{"n_layer": 8, "d_model": 256, "n_experts": 32, "experts_per_token": 3, "d_expert": 192, "d_shared_expert": 192, "activation": "squared_relu", "moe_layers": [0, 1, 2, 3, 4, 5, 6, 7], "router_score": "softmax", "normalize_top_k": false, "routed_scale": 4.41, "balance_loss": 0.00417, "balance_bias": false, "router_z_loss": 0.001, "router_bias": true, "shared_expert_gate": true, "init_std_router": 0.0162, "lr_router": 0.00103, "vocab_size": 32000, "norm": "rmsnorm", "norm_eps": 1e-05, "tie_embeddings": false, "optimizer": "soap_variant", "lr": 0.00478, "beta1": 0.95, "beta2": 0.95, "grad_clip": 2.0, "batch_tokens": [131072, 262144, 393216], "seq_len": 384, "train_tokens": 757200000, "steps": 3046, "dataset": "wikipedia_en"}
Below are experts of layer 5 (counted from 0) of a mixture-of-experts language model. Rows are named router (the router's row for the expert), up (a neuron's input weights, with its number), down (a neuron's output weights, with its number) and show model dimensions 128-191. Each number is 500 + 25 x the weight over its row's rms, rounded and kept within 0 to 999. Numbers have three digits each.
Before each expert's rows: a language model's description of what the expert responds to; "comes after" lists some tokens at least twice as common just before its tokens as in all text. This comes from a sample of Wikipedia text that the model never trained on. Tokens count by the router's weight.

# expert 12
What it handles: Dash and pipe markers that open infobox or table lines, and field labels like Born, Genus, Binomial, Species, plus some mid-word pieces.
comes after: "\n", "-", " re", " at", " under", " Re"
router:499483508485489487457460520480486514475524516493508520514471496530472480537492480467468476501495500520466509497484483508531499507495468574502535501503511511488507475483515461527470559471527540
up0:510486471517510515516557479507447491519521532529475489519502521527470453486535505503511524502502524487489496484495456504515498515488527556473524509492519516509557511468487465535486502441512514
down0:501522496462516495438503475495512477469524542549481507487492466520478538551492541456488495487488518502504458475477542515582515460483485520505479485507542489481519512502509534489517496518511453
up1:496489521471475513500507504456540525468497472480515508541509490502496467460559512454458485505442523541533531505500455476503551520502519564486505487477528490527460511506508534483477500497473532
down1:503478527504490464459485476506529527497442493490494499461480513471486471514510532494488496474545513501484488504454462489507518483464500533491511447559473476532519490497492511485504465469490512
up2:508493485489560523444494469492471484507475475502517502487467509523486529540487511506531509489514499525467460525469491521496503510515506499491493478509539525493483479509486456473532496477478526
down2:487555507478479549524441500481540485492491509509519509530496507554486504487456555493516555464498500492518484444490531510528477532530480480501527466493503551490535513506477512483494514460501497
up3:488513490514496456491493491508449511465551488500511500479529529443498503503507497429537471502499502524487502528478511507448554464494503517508487515536501503488517530468468445518476521533490477
down3:466505493565497515518506492506518512479496515509496506505513549574479510517459499508489491510512488493528497494481531481504532483476501519496513488529506502476450536519501533497494539543499488
up4:515501505506534464540522496446524493512478516517494501509487509540556483493500493513498534526530478473495473507487479512504498498479506509495533504541505451545490537513455539520489512511513563
down4:482541488491501513510471497485492505492502509518496523485491511524507496499524492486506501520481494507493543468497471467466509560459500505524510534516487541520548527540497489458477511528528511
up5:521481532508499502482470506476478522476490509472496522512497479470497490470483462497493499467473493475478471437473518512509517508521490546497503492441484483523470457519494505484487491510497511
down5:504517510485521487515494538505499498546514528481502523483487462504466543465450524516525466487483482434493459516454502456513477510514481568508527521495490526486506457556483520432528502512452491
up6:494481549466503511476501456483487527464514526485503488521457484487548445515430490500509501501559522455512494466523503492510508451527472535517515506502542534499512508471513505550544502531540494
down6:488476533514488486509529497516508532501506544462538500459494559488486517520471511472510503470445538482533510490563504502514511487505498472499525495474507495517494513507485529517489515482503474
up7:489491524531475528517516497521495530452496501480435513519467496536484478478450458505467440495553510487462499528502526530518554488493493486434516469519466499494500488461530510511475498478482496
down7:474422476442499524515509504475491507492537472471473485552481534466494523519472485513496500484467495483501517532493496473511491464513533466493494507490516542483483501467484517489525528518507519
up8:489489525526490481491461487457500532487496510460546508482500539524454465504493498478517497541467510496509538505502476485551519493486513504463446516441477517494458505499549497498523504506490480
down8:519477482521526507520451501470528488517532506504492518480499534547479472512525544498510514566499459518501523443496486482539472501460495481547505525474516517465496525515504472534526508510505473
up9:504565458500471514462488497535461547479507508492480486515479503523501464504531506500506455499490518513472466477532486530494499532527497482487532519472503514473518533495517476476518493521544515
down9:498549479481517517486507509510462548520503465499475545485454489511494497509504505497506478471468536494516511497495512480518486481516507500507535505504491499526510510529493502452467473467488500
up10:502484487467527529480514565473499488541529505535543507485459470522482534485468472508474490514480494493524480537475495485517526493476498533488512486453486472528512466490493480498539513470509532
down10:495476494503496519503559548526515503505535473498491449529473524527485522495520509487508497511517496459511526521493483517481490482441529524510493494488502516523505487483497502501478478497491505
up11:493478495493515492532460489489502449478579493545518533459516514462512471462518474520458509483466505525498510504496480503467528460485516543534489482512513509513507480469517475509493557471498512
down11:544487477514485542502489518456457516495491517502528499476525482466503525534496518528508520511530555504530479506452488538506505504496487511476470456516443482497506496495543502508483485515514534
up12:530504462490477478500390491548507519507460527478480505501493456539510495520449572517505487504513523502501533538526531502485470497491528488491519491516557455488511512504504497464475457521523479
down12:505468471505482462522511488457469466501503476484529531528504499514533527494480477504488530488491486515528473470528520522487477497486464489514512532531517487529496549500526516504493507497515514
up13:473494494489523484497497490497536490520520541513491465496464491518494495479481521522498498549480559492497468486445517518520483473503514528513494496471480507483530514442524494521503524507504489
down13:497532522452522447515500467527526491545497531491477488486511498510522528474512480558520510458442449496523509492524485521519480488533519535551436491504472438465507520448501495512522520531515487
up14:496512510484474475457499501448512510505543501493479488457464501505519498472502461529472468464501547529489547546480462478527484492515562526464475456489470526501480523514498507512497481538506492
down14:467526465434500525487498528509480478449482477498515498554499501505484525465495501459521523528523529475487507523502472512492533539472468532532506544486500478455499478466466476474496494501481532
up15:486531511532483533477469502501464511535490520504477547505480505457513504491481507457485533537503524526507499496470470469498496539505471513473549491504491567510500465480521544532527514482496485
down15:463470518476484516535485490495510515508467481519471495534518499511527497497541498489502548534486465502516513493447476493470532476489494463498491482503504489475496498485471474507463545493494505
up16:508497545511473460497498529534512462512475531511511538534515474479508503516450450488464518481514514524529511504529506535506494482559475486487489489504501530549486508510483508498467523522544510
down16:505507533444515482488517583484474533500488482478538502489553508495476539474453476547506490462469454504480511496529496499515487477487504479527533495502477484512487476495464442491486482532523485
up17:541503477510508485498489506499474529510538524485488468504495518561485508487537488493488469514457481521507499497494458503524503501523478480484537515465517496455465504551497482459515533457472497
down17:487505471523520508473521442495494462484504517535482485489444524487475468517500518477510499508524506530481469499530461510490489509501499501472473546514456540461536510499513522491512520509512482
up18:499491560501510503444503478500462504480556499497507514523503501504462504505523508493522503465502558520478472491482506529521496485496461497510493499502497440534506539490503452482479514512534556
down18:501515493517496471521513495500552497514505449560478489515547484544502515487513513524487531514465524485529533499486490498515522484508505478453446544476532477518494481499503510481481511515491500
up19:518549480543509469468512496458458491494483484470539505518516470512545469555516488500513518514496513492477472478461501500525476507524493525494501458539504457539514457514475492467478489479551544
down19:473483486510497512481455504528505491446534442513494482538530490473500491512512504472496530502503528515515509480597500502503520447470481502562491476576471505516487510494493489501475504494538490
up20:505499514507510476466470517490502499523532522514442537501464467516492485451526497520435487469527519504535461496478534525481508505502488489470494463513478478535536519485540502518532523512502497
down20:540482485472494536509508468526462521470491509472518505484483472468508531475488453459492511522506496492470474495522451546505533508475496508534508529540536493494492512485445455450519490494471531
up21:464485510527475497516486519463538479514485528510489492488419499490453476491486452501509512523475494492512476502484501480522503492424507581499500478539527500510525501486543482509461547520504563
down21:467474473481494488500464504487490496475511487468507527526541450484509468478530508479484463533470475487490494513470510532490517507502534503495464493537486526517479467462515514514514492478484491
up22:529548480473537498440497485502497470462495451490472515510483503522509504523516495507475467527487510517424538542515530506565516509495501498500477513476516500463516558506506511484478495473500552
down22:473506514503524461503491467464492526492451506479502487512526493529503476500551498499506489548519457533458521509531491487501500477502486457546482468457520494508470540518450476492479494507458508
up23:503481509466472497520482533482512516478546522477495463475449511511490493450516456512491480494460506521482496474501547530527499495477497509518487447517486444475489480518527499532543521475535518
down23:497557519506480481527524474510512493512522527485583517462462481501465543485478499510489511483514505494491513540526507506521543531499497490494519497518458481482448488512508523522475503486431504
up24:569518487481478564500536501507526451511447512507535500496551523511459507508491512502495455489500496484536466512487477511531517449515476499490508492495464503500524525480558501505493485446495510
down24:506533496527507514484517517466453499493505493493525524530535461518541472516428519510529476467489473489488489506542517507453494532485530494521481523488501502476500521526512542463478472511510476
up25:501495501480498480514482492525514486469493534469485520527504536499506496543501530520484456463474496444517521512475486518507452488393456469457510481476492510541476518468488486492485536490510495
down25:470481528472521482481510481433475566512527466463542517499535513521532537449521499531476520522482422474468506481468507489448515433467526508453505483537452562533489479501532485460522500508509519
up26:491509496467545533433504467496478492497486502484523442514497428537486510477486491475516485510509531475485471461482501547474516491496481520512505518532446513483530495523535523482511471465502469
down26:499492532497509514539473541510506519486503512498520507465476510523487518498482499493534496423543511508509471529502509490550499519515443490464474498523501507468519470477518515484492468488460479
up27:533508517565511474509507538492463522490478556506520505532519503494519536513502490497473518514470509465530510487503502490513512451504569512517486486472517449496471493468523496498407488493506498
down27:482525481461548513533494486473481479511492497502522490575440512537527516533486486507528506455488471480557530510538511497540485473509486506509499459463514547503522537435501519440498507497540524
up28:496514489465487546489469514497491526524491526512510522496476512490500459516577508539497532542528465509497512453512453489491530467481477500546500522510538540495518512504483546517462501507493503
down28:537548481526494549548470502515511528534511501475498490451452488495498514503478493533489528455511473485484468505505510522521526539471482515446510535505484518468475535528527485457480523461466533
up29:514493494551477490510504513508486503520463512463519530508528497471509500535459428510490499477534541494531495511522501489530519531488518495495496508506498542473545507532503511522501512483485535
down29:484519477456511530483493466503543492479536491551482457539481516551487462510499468495508467482479536493467502492491521450516507515530515519499513567479504487488496514488525498480531486489496529
up30:515484499503468544488529444510511467479458491494527499473490534495486500530431533513493512490472501498533500496464488496554479445459492518496497472518524461511483496467460500524543521448500514
down30:477481482494512510518479458545525471501470486534515519484517510481471473492492509491523504553500501462454499514504534533516475491470518486486485489509505532512467503481510472540492481489506498
up31:520517478461505521500478471475479484487532513547484477449490467477468519513547497486503476499467501544503514546483518528468478498505477541497510500486488499521494482487518524472498527543528534
down31:492516501455498578544475472512493479474504468454527455478495492498512519468506498507501483528510514473478517519522551513470509494515499512526519509460477490494511522532523501491497509503504483
up32:522469476491525491501478511485495480476528521461463503479526436486502445514474483525507461462500503506505482479494505444476543488513458506513539503512519489492490524515488462565533458532490515
down32:509480531447470513505501508500517469489503519494525532529508488530518528471495531466489481464537506461502507480472528486507497494519503493557486491487494497497516513507504522499474502487519532
up33:478513470480509563459472469493478510491464517488479522477504478500527518502474467512463497533468484513516467490485494477488516516510497472487549528510514506490480468468485526486465500499524533
down33:478538519503524507515526510501497429501497521480498551490517457489513465487509494485557532503537458503523496507518520483485505478572479522493506550515495485569487532480489529493462484531494487
up34:515478531460489524469557494555475457512518456557460516490463492507481473533464534500480488512502507463458526511467475506505507535466487499508491528508480495509521502493447461472496548501508521
down34:493503507501486501531496496513488505518444481497522462485494492524523460460500453544503491447505509546530535551500524520479461479527504502517518496515543523539510501526505553460526499491521493
up35:542517503476505468484486519504488460510488544535483478492474486494518480496496461468465499470459481456472477488544515527474477492457491487520483480501489510493503471472441481481474512493489494
down35:525531529498520463527483514526464502509557496510497559508477494506480522506489455500457456501539510499497417504473485542523500463487524457481536526516500500491523461521502474465493487502568505
up36:480507525504450507454522500472469544470486496471465546508511556499527481515470539504496507467496533518483476497452496531531495516473497483476487524461510486512465517516471451493518476491499498
down36:487517540479486476554500501511487526528557471431475503511494549503505476488530524489481517487487493502504515494504478501448488474499504473448485551470485476513475511510479459522454520526529468
up37:523478471492469519479497500433477501534477512527486501526493483535536476514497485474501488506475502468511480507499486476517482511524538553533527448510469517437483522476451479534522460509514511
down37:447485508530466527529504522481501511499477426503533490565513494521490529501497491521475521454540506501527512493501518493536535521504522496492516493472492527480475543466480488481508522483500470
up38:536492518513504468531456516490518494497485458512504474538490530563482509493536463478481468453501460479495499518485478494499508507504489552463499484545508472508479527498554462532507559506455522
down38:542549482512496484470539500522495519483454498504519506493496518468467511481487536487553516535495502499502468556515454494534510464498500484508482534483504511471508496515481520503509531473502497
up39:518486467519479535476516515483489508507496536461493505533466517495498541501516562483528536553520510509479524504513474492522477526532516529496546530535496520473553479516458550502515545514480511
down39:513499499466529492505527492531494479500504523538474488513523443490492504468481515492499532502462501517497463521472515508499477515503501476473500483516531507497538447510493515497503498479542475
up40:498494570504512523461486529489481514485548522524500489485492504544477504513478482509490508532507514496492517504486532508521488512533504478491510495477473464504473481448540460468516513508513509
down40:486512510456510526505495519490513518451489471524534503512464524484513496530499469514464514515527522498509466482502494465470472512543535505535475499512508478494533455504490563469516498502518520
up41:479498500505462494522525518552538524514528490476526489514518506510479519503537506493461499499472530492472522547518500507466528509463534507523495505493527477509499487457477510461494543521468505
down41:492532490512519482496520500497448555464472487476467514487513484519462489468499485486462540473506469513494526535504498520493521502495469504485496553466509532476473486531526527555501490495523514
up42:498521455463505531500551479515484512486531523498492524518471526506502486564436507497476498497504504448493498483460492484504498488521520512466481482500490451520513465491509542465509498502504568
down42:562501487481501531508516476530519455474511481531506545461553478460490533509498471540471497515508499512459495466508511532487494545518514490515489538525496491481511451456485489452476489504485525
up43:538492524523479456461508532502482517509520476491524545527560501454513483494500478449510502477474506479477481487576493505476465508512501518493456504478560531475484508528488535498499504477512521
down43:506494516517475460487503496485513525467503485481504520503466501476496479450469471504505470501501529494530471523503468481501524478475483498507504488499523475513522486513517476517503491510424500
up44:464460498502508499470479508490513535531511502536526479486481500489498458487528489490446519540525483512543530537505504492521481471501463484452484502513478434487537481495462497542542488500473545
down44:518486479503516519534503515562515470515517499514499499493506507504497489498557479532493522445511502553494485497478515489526472501481493553497499509479522503543496504503487561528501438526506526
up45:474559487487506505496531497485472493517512521520545459490502538510473504510509507501508491515522464485454458484496458523509544508537510503504524470505500463543484484457529496503478520465539495
down45:459496540488510500498495505488536464540504500539460478529511494490523508479508516514499505459498503501485513480463494500530469490484524529445477525491515515517488470456511518435485532515466502
up46:480493510482460512494510532506444501495497503497524492522485512525536507489454471501481501455510562483520567495500518494498495487526497549472530514441559473523463486512529501474497465476508517
down46:482522536540504489514566501500538507498507533495490474509515490478509488488440462497440494477489505463481526536472474509485505503506497508482488497487445501521524490456527506479500523423479530
up47:497474499525490535474501501492521511503493512517484491514533500524467483467510543516509517503464505460479488456515530502495470471470485540540507495494471533514506509510457516500539512523547515
down47:495537500489469513467497502478508499533443491507467487504431459475517492515536527477481527488504525500537523544501520463514522506512528475454528450495506494479510461503501490503526512476462479
up48:507503535532503458457530473485437529505498541488507496512504511462535507455487496492479471470511485523525517519507490495535515510497513498518512503521518523524506517484542473534460503540464463
down48:486509495529549508538496455489461496474508503450517514516498496513481456514530503469482515524496483499499488481536520482480488488537492454531512534491491541531526543558534451507519494505496508
up49:490508517488560512457477486501533474515460490482490500474538501510515507464501515470464463503491497531515499503483501491521508504476498439468490534481533508473533498462472529526513508492489527
down49:514492524472494520538460469480536483480512561485462461503520471495506479471497500543492466506518509506511467473479516505457539486514488477508519474497505491538508528484544519466503513499457494
up50:542475507515496493467520476513482522486544488485516485468509486488478480477516517517507457492511456464503472545502522518516491503474486484502479488542521511470481474500502442529525512496503531
down50:485501474488464532486458476485526532516476499538455507522543522485498547508533491543498524523446533496496516498493480536482498501549499470520475502512486506528506460489476495498517491473498478
up51:537508476508508483473492530456482500491523502509456535465471480526495487521518464516503501473477476517526493568506504512486512506493476512456487456509499549514512517490515468567528491537513517
down51:534536494554497487477487502512461514503508498507498537514493486468502489492477446493507513515476515451522485537494473490508480537476499508460477460518520494457533491517486460507465523494534489
up52:507502513521461476544485538502532531464485485487488500516522511465519480499464558508491488481449529547493528455508486512530544470503487504528478534465526526489493529447511498509501527499436478
down52:533509492506528497473426488470490469510518514477505481482467522525509474489547468519498471482521509534479479502497479499486484484511535470470507499487455510510475491478510484500465502537509484
up53:513560528526502524524451473493528514425517530479513511525517475467473501520541556434526531489488517503458494532504488511519513520459514536519527504513519470498533498557515531489507493506499502
down53:491477546515476490484499537499486480488513531492481500529515504511492509489502492505501482462492461472491539526516498467516495464453501505522473527545538507528483498520526494481508512493474523
up54:522532507497479513459483518518502464533505480494484485422488500527489494461499505498506475522498510544478522455504496504474488537489515474558497506476509532442464471503465517447540510526492504
down54:484489510530530496527490493515508488449485527546519520484480522491506497465489506442498482491525512483474538512505549530461501506508511489528473480497463513474513524478528507546513504479512500
up55:470490471506521442473514509490492533535505547547513501498486537467521511518509502463505541506500505467436513505525471466527489522510451515489493500503554553493508493504474521482522439461495511
down55:475503504515500471518495509486511525497504528492460487503464536509477496519499504484506544528513494457497551473479483492492456545472526527504523492500492523523504509517512499545485508487518453
up56:514541495517505499447497481492489474465494521510511479472493496472514507503544497467521519508498478516462484498463471538457495514520492445519533507482519484530488481510486479428463484470495580
down56:535531502551484531491537522503501498526478475460519499528452515438524516500499515445519499550491513518490497493488498487484506521509484463472481484516500485486469471497502451504480467541488495
up57:499521502531499491461510519509499525490520492523473477542513525471532533480488474494497516505480519502501535487501476466516494495463487458512533528490532488493532472533528473523476564453523517
down57:474504511500513516535496485495558516478489494496518500485509496468519535454519464484514481517499482508523506505483493526520500522492518512512511516520480527470506509542474516509511561493475537
up58:518461461513507460483512528459513528490513467504520524473448506518487468516520494483493503502503489493464537511453491551502497542484491526513514499504511489524490519516505522512514498506468544
down58:533507488499493528491527495464481551495484477465510517472508508501549512538491500559486536483476455528494492501472526522525494522489502488492457505459539491497521479515522475463483510467509470
up59:527506484503463468490524553452522514474516507504506486491505442504529519495514484487507504471505500526500500500478495490514497504525476509471516509532505539502539471503504458495519526501511465
down59:459485526517460496471493508478539518477529515499506440495457504508510524497499503527509459514536545487512500513461519522541484495497508483511484486488465530526505487433493486515491531479448461
up60:530475466497472517494496486500513503511471530459464478512446516530510487506492487519546441507468454578497513522520474509485507478530536518486520472460476526503488446487497547480542517480507482
down60:486509507498506519523545462489490483502556527495491459473466506517505511490538502536496456490476526552497473496475550479474524494529484507459513454511480514509496478507475537482502526519507508
up61:534469508479525544480487516512486490528491480511460537524464489494512465478538490491455464524520478526559452482443496538520523468506497521514536523513483497483504513507535494491538507503515534
down61:514524472489516521471477482504527508537467489496501514497511489460494480471530498522481483477523515497531528466512493481498503475540499475519539511504532480497494526477432501502520502466483476
up62:509471480500462474527470518508542477501467524466524528482546525514468497517547472473495502513458497491522487494508512473518511474520529494511508478509482480505509509491481543518481516495510509
down62:514497483462525478496486474463460549496497533496510482538472509494573516516525520523490528452473492479513476477489476472498485540496535515493514475482506528500479516508501488551517509513508512
up63:501496493470497533456509521477458488509546491521482497452497550539522527522509523535532527497483515530469474478488503560490517474454471489554546491540509486502512481498525458494518469528517499
down63:493542493511513496488516495517467533463489463491507514493521516523528508513531508475509521529524512476477554498507478515484515460475467500484494498513520490525511505447477489489483527509524478
up64:503517477493509510452514557509500508494516495489473523507514518484493485466484510445414528510516482507501530513495473500506520536526532513500524524541490540533509477503444504457482541526498476
down64:486505510475518538509433481440500469523470513495538511528527495488499541481490540500527506506536513476489485493448499480488505512516536510454504468440495510496502455529543521486502539473498510
up65:516510536518470427507498481501491489486470518516518457470521477475477521489484469497555479464500541522471472503483522484504505546530449493567514512513539499500495504507522504491480532505535539
down65:504485514461524463514474491505501486483505466509489438515518520451528563515509469480509520456494507497510515460547453492490459492541508489484506545501488480499479491490500428464506547504494462
up66:513525497469557510516518502482498462506515512554452520495496484518495546494471479503502502489476504525517484519477487529516482477522477497527481494491522494495491518489492508510435453472532477
down66:510532500503533492495478451490496457548505502499485477505477507498489531499500509529499506495469502535451488488507421506495492515501486509519517490524506477483481480481491496501483490492511521
up67:507518486465497487534505463501536436476511486510501514536467489516514494453485494477451468479525538495469480442487498491499494521498476562507496526494502525464488477491461554486536498473481516
down67:539449525488506474494512505522462455489518469529473507479529482545522493470501515462496495535522474484512500547548573505505505509490461450481470548489511535485523538482554487459535535502527453
up68:550487521470549470514450494466506530458483525469496493504469467422530534540507540520544504506491540473506542465483473469457464480462520500528489481524467460461547517510448465532505523500472550
down68:506517533497529519512475507525502518491484480523439519504513476445491498478536461511502496504492512470550516494554502488500511475515482478495480511489488499449544494497492498485468496542467479
up69:513514518508484505498488495518483576508480478512511507481506476505470537543515512516505532454466462504489504508479498542528493503484443500494474485495506501533487480497508481518526499461516509
down69:505472490492510491528523480488496504466544467489476470479501513515465483549519522504500489491455416501526534501450509580492506506496463504487507515506461555507501535504495473546497483546536515
up70:524500484480500498491499482520478529525552528520513499496516533501489465462519574472501515542477458460526533482517451475529494500494469486492507462475537494492522465520503444500518516502510511
down70:535502463489500487499531484507496504522559522550509501517502512495511492489460514496503489492505505486506538526501494503451500508504520538489557546475499504470476423518463533512491498550534494
up71:535517522494485506532458497504539528526486512469467494479450490498455501458554470530507500522508489506488475472561502516476493536535466516562488466514522491477474492480516498499521462473537515
down71:492456489510515470510507525488518508513510526470485501515507508478512543530516461483487487515525475532475514505523475476467503533527482514531491452481515494509494527557536530460476504470522529
up72:523529491493471522514490561481485497504474515497465487509490497494498481489494520539507455538463509500506489557514491429539502473455479496518537544490555542500534462480550495478446514523434492
down72:518507508488461509518499467505519529519499441480496471506467500482515509526499531505497545501501508505512491498490496494513507445460529500472495470514449528471504514547479486485503509479476493
up73:516547522486472505503490505512487528489544508531494483497546505511510530520469528528505536517516515547472521480476506499533507540519499494524526480519487547520494499509506515494483523455529481
down73:513473532547469471532520458456547482482479511557513521486518506473483476514500508466472519476534500501513466507496456487514474491512496507481464509452505481531518547492508500483504486481479501
up74:498483472495482457475536484517525531487444493529522490511529520497487502487486500451514525512497509488524516504530496507514492481482511509509485498514468449502532470495503475508500521531537509
down74:534526514484498467484512502492482513485476543487532484484489524477477523492510457525485467461516536536504515516518481493530475514507509512474490519465554476480466500458522528500531520455525512
up75:516516497513482478501485513501463558511485523521522474490477490497503451514541549449542495527482489530494511487507514484488499508511534461517498456471471478481487459490464473495512495492495486
down75:490505525509516498507509498460528444486479497513456497528522545498510505496504493459523502441514505494545499499532519508527487496467449479534461504468494432484533493479466483421484522464520527
up76:506508501504523507488514534516463486515489509502524535522470521496511516454525466514470463489477481522466502509470467489491500508505489499484513503463530536500543477462488466483516522463538514
down76:563539545478478512536489524510527498502493514485534524502536486484480532426508497525459502462502478476451484466474531462534512487517509531476496506513520573551457490514514457495468464515517551
up77:491524547502476477477540499490544502489507492498571491526481461546551512459529480496495452456515531523471501473506506501483514498518478555458535471505478506491504524523517489487507550461491515
down77:505490506463480508494491509490510487479524498498507493525465512496538510520553511486515498532519525534494527497505506486469531520498473522499532509463529500481449546472459513453495517471465514
up78:489506499475521485483533531485478497506520477482530532473459507496517507521499446470472516538501497558520480494493474511457501460511493501505449504528503531536514462540470523481478504500499511
down78:503486474496493486484541538505496460498511488469516513525504526558483478495526529501495516515477528521505528552567494524479512510490527479453487541505536546519498493440487516504503468521502466
up79:455502538507491443510518513445446526480504519455533554493509460501547527485466513550486510487499466522498462523520482532554456481519495529537510475486492484542470476511519519485504496442479513
down79:496490483501518447515488481470463488509465472468536516490464457536516492527480531523457502530507496539515559489531516537512504504569513443530508465484507526504407434482483506531480469513517490
up80:458469512467451492455478477526507482496467506494514496487444528515498466564514541517478494489557570463522494515461496553555518545544529517458524547483494536493510532516492521493492504507477508
down80:500528457557518515503492497492494502503481484514507507486443489520498501516451499467491500542526495482506466518490513523516528519528454495468509532519501524473499504522470546473469503520523469
up81:517529494467497447516494520508502510502514478527511499486498512546518522541528531524450447504528559510501535516552535489511498483487527490474476537514542470493509514410490509514498550493503521
down81:486532516522531510514535529489534559524521543504498477473480475476488493500505506544514506482535518502493497500475470512472499488527514486475497491513532505543494456496520474502486490457488472
up82:489496532465511521485463513490452502464451461503507479474495480493511465520505476479497525462513485514517473541495502542516472484522469499532523470476462495580543494437475485550494505502489510
down82:496523488507515476537498532476484499555521549508472556506525495497538509517544508503486486494484452436505439489509476507502515542552476503522536460471556506527499535491474526522458530520495513
up83:494518536496493508487493487501474486486483512541499532521492507481489544474456485538472510491508520484473548503504518519487504460510495482488433516504531476545484489514551505491468505483463475
down83:516520451482453510478474490460529509512506470515488549483507479466508503436498490498493486518464475491512449491487472517462489497464486495537502500513516523497462515500506525514538471508498560
up84:482522498506521470459551513514512542490551501509517501470557449476498491498484470495467514517512520486481532484533490452487535482557486532490482526474542568488499485502499495516502526450536519
down84:516525510508513560511500475517496532498508528467481448513546468543509529515535506480510542517465487476546496491500499533457494499445544492503499527482487500502483452508501541485490477554483460
up85:452496525499505497497519512502512483515516509495523505487535460517506492464445547471552519425484533467545495500465545498526489532478475515494538542514478443543507536526536494501496480467493505
down85:463533451496492481489521482529465516537525449534505496525517501539502468533505481507475532499487483498499499452470497487470496513510515501444502468515519471527468496527483459507499483539503478
up86:548483490491501535474490511499486508475519500543504504475527527527514500489491521528460494502477466481510492481504514540528502458502509496494502508539509493488526498485528470466527465516533513
down86:511500506482499525500536477520480517531523518466483476471498512528468511548489546450501500516467516513520520484512487488466517528474478503491528491492542500497477487522499530526514503471552533
up87:500517506530547508494496496492478490524478489515461511492513532530548497505497496488472481472485527471552511477460468518527514505466495480498502490472485474497506522454536483502503505499491521
down87:456494510464456522552485470503480497497491484464512510510496525506521500489554545502463512530526485499491480456492512459462527489453508529525517447470449480482524457495535498499495551459505495
up88:500492538502505457485527518537475520497495545501532473505473528511494482505488436477489525497506525479508517531497503484480490473498470507475538491521500463496557474473485480551539514474459517
down88:507469496501500448513475469538454498502512507493523548485483541489548489494510486453489528503496533460513504489540495520495527484520513525546506500510503506509548521515489501558443518540513515
up89:497519542470556542517496511489497494481531521514538476486483511486461517538523518453508470505489492518458494531507471489530493495474493471481511523499499510460507481500532451498515472464538521
down89:499563467521475491485472497524512525475529464498471497491509493535503485477525456534494452520494487472513499530508527503486504495484544485448455484502519466533513505449490482484478485532515437
up90:473505491489455481499517478502474480545518499484500517488522525514476540488479533475481513507486479524483508508539522497496542523456517508545444482569511545502502464506491508520478506458504477
down90:534511498534487456466489487519480532467497535489474493484479449491467463444506488457461518503481521521493424512518505514478503484495514462482529490478514525521528506501475490506483528507521523
up91:482528482484537520458539480458459517489466504467513490557510530506470549516558513514493510512461531512498502478468495535495533492485544510501514477506536513508551517515534511495498467522478484
down91:503527507492511489483501535522536456471508518509474532516502442510499475511458473468562502484522494456500523517495482481548518499540438482529464484527505479487458518527507546508492504503506479
up92:489475493447450510517484508481518481495495513518530561501502512462488489542507511510505508508510501486486486470457537455511486513464476515497495534512476489542521477496476445547522486479500549
down92:511484548480524493498485484524480495488521503524479491506501467519540492492465480486484526481469485478453454473539488505496520500547551512529468515509471527519474532509508491487487523500502441
up93:485501467533493501512506544531464510479511530484494586492507540497449468521509549498509556540518485521507502553522473471467506508534471457488500499517474449508491483493499489511480542529484501
down93:472506500477473544492471473537496477518507482452547500487461487483490517507501491531524529493475509563478482505513516519495479525492491516546494467520512540503466502513499475471480480524517497
up94:493510516468528522494465514478479450548488508485556520500508490444493486503524486464493523471535459495479479484484484480499454508512499476516524496527501498488470525432500463508511527523484520
down94:475489502482487498487526480511542493452497488506428487509529533543482464513468494512519452504498476515531493541486558515500474473509510483482527475533517460492508520543438519512506484507511512
up95:505526539455527527433519519523478559523494520514489483482485481482483487552557482492498484478483490492490489498469509480520505470488469511557502532482555525479503506506524477540473487454500504
down95:514506524473484478501465519502503497465534519497505516505511472468471503489490532437483508506464500468512509526521504471481514485484491462521527547520507501470507496498531453487497464502509444
up96:534518518458491477557491529451481501513542482576509480505472473524512521540489441487492516510504482530460470488557543525500461489475494508510494488554490497548489525460535468511509518468542493
down96:486489489533512503478507471506533506505477455498524502490472525491487475495493503521496517499499553504508508439497497476497510506482533493471482495484482553503499501515494467517532512488444445
up97:507465478462491511455495497509456503501486516474542505478454491459511481459484514459508541524519519494526461487483461501446491511446451554524476491506519555478522502492480557517486532539482471
down97:482476536494491503489457500537523475505529482506491454469491524442480468487465495501480465483495487530483501451497494474464495545481503528488488480521483489462515452544490523517466527508483496
up98:539509484506496512480481548500525499544498519528475512537480487518518531541490523416517506522513563455487533498502498468449496509516516515463483537478467480485527513469472468530498467481479547
down98:522460521492504511525504508545443480535475498480478523514561491491504520488523490489512518535499538531494469449500474472510524535506515495511522454540474449483533506453508498496534486527529482
up99:490479472447523509494474481498551501523513481467509537508534510521534501554459483493517514485534532476489473508499518499514478510429468500489492456554478490504508495499454529505510556483507523
down99:519500483538503567488515515532515477515487479522511500480524518508478451472474497484528504483500495503490514504468533523461514485451526535485506497522489492520492493485533467520449512504484519